Weights of a small mixture-of-experts language model, trained from scratch on English Wikipedia.
Size: width 192, vocabulary 24094.
Experts: 64 experts in each of 9 layers, 64 SwiGLU neurons an expert, 4 picks a token, a softmax router.
Training: 829M tokens, 3161 steps.
Below are experts of layer 2 (counted from 0) of a mixture-of-experts language model. Rows are named router (the router's row for the expert) and show model dimensions 0-63. Each number is 128 + 24 x the weight over its row's rms, rounded and kept within 0 to 255.
After each expert's rows: "comes after" lists some tokens at least twice as common just before its tokens as in all text; "raises" lists some tokens whose logits its average output raises strongly, later layers aside. This comes from a sample of Wikipedia text that the model never trained on. Tokens count by the router's weight.

# expert 9
router [161 133 141  84 113 140 154 141 136 153 144 142 117 107 134 109 157 101 167 166 147 197 130 136 141 131  98 154 163 135 112  87 106  84 105 145 127 143  99  90 141  97  87 171 120 129 156 148 122  99 166  87 146 104 140 139 161 130 123 165 133 118 116 103]
comes after: "201", "200", "202", "199", "198", "197"
raises: "Population ", "language", "shire "

# expert 4
router [162 133 156  99  99 160 136 151 117 142 172 136 124 119 126  94 190 123 136 127 145 151 115 128 142 127 111 148 157 116 110 105 142  76 113 156  93 150 133 101 145  93  83 176 111 138 135 174 124 116 135 103 168 103 112 143 158 122 121 137 133 121 115 132]
comes after: "201", "202", "200", "199", ".", "195"
raises: "type", "character", "compared "

# expert 28
router [169 155 149  93 130 146 119 144 111 133 132 148 120  96 126  82 170 116 137 144 158 149 104 104 143 125 105 194 171  93 103 125 151 109 140 157 117 118 117 102 160 106  95 149  98 128 142 132 107 112 132 102 134 126 140 135 162 134 132 151 104 130  77 122]
comes after: "B", "C", "A", "N", "U", "P"
raises: "(", "is", "h ", "y"

# expert 63
router [158 116 110  97 136 140 171 133 112 183 144 155 109  91 157 115 137 107 148 136 155 162 139 131 121 109 106 173 126 115  79 101 117  88  87 148 117 137 113 100 156 106  95 149 108 133 155 139 119 102 161 117 130 103 139 155 153 119  97 152 132 129  86 112]
comes after: "0", "6", "8", "3", "2", "5"
raises: "of ", "Of ", "Like "

# expert 33
router [155 113 133  80 126 143 168 147 129 155 139 135 100  80 162  96 138 125 171 138 155 175 117 105 129 118 109 123 121 120  90 100 136  98  94 148 104 129 103  88 173 117 108 146 112 109 162 150 134 109 164 109 120 118 115 148 154 126  82 129 132 120  85 112]
comes after: " ", "1 ", "0 ", "2 ", "3 ", "4 "
raises: "since ", "th", "such ", "than "

# expert 56
router [174 113 167 109 128 147 147 141 122 162 141 172  99  99 157  92 146  83 184 149 150 149  85 111 145 129 135 153 154 112 103 120 141  89 108 160 119 119  92  85 161 132 119 177 113 127 166 131 110  92 171 106 157  87 113 157 155 118 121 147 141 128  93 126]
comes after: ", ", ") ", "\" ", "), ", "es ", "ers "
raises: "Total", "then ", "named ", "thus ", "their ", "subsequently "

# expert 8
router [139 112 164 113 130 143 142 146 142 143 134 171 111  88 170 115 173 122 164 157 119 157 104 119 165 134 125 131 148 128 104  98 114  90 107 149 120 119  73  92 146 110 107 152 121 110 150 168 123  73 166  96 152  94 114 156 147 135  82 151 130 109  89 116]
comes after: "the ", "a ", "in ", "of ", "(", "as "
raises: "\n\n", "her ", ". "

# expert 11
router [147  99 151 111 124 154 127 152 127 158 127 160 112 121 162 112 154 115 167 127 141 140  94 120 139 112 110 139 145 123 111 106 148  85 106 175 107 160 100  89 142  76  96 168 127 129 167 158 109 120 145 122 153 113 120 160 139 123  87 157 150 108  91 105]
comes after: ".", "|", "\n\n", ")", "==", "==="
raises: "Other ", "In ", "==", "After "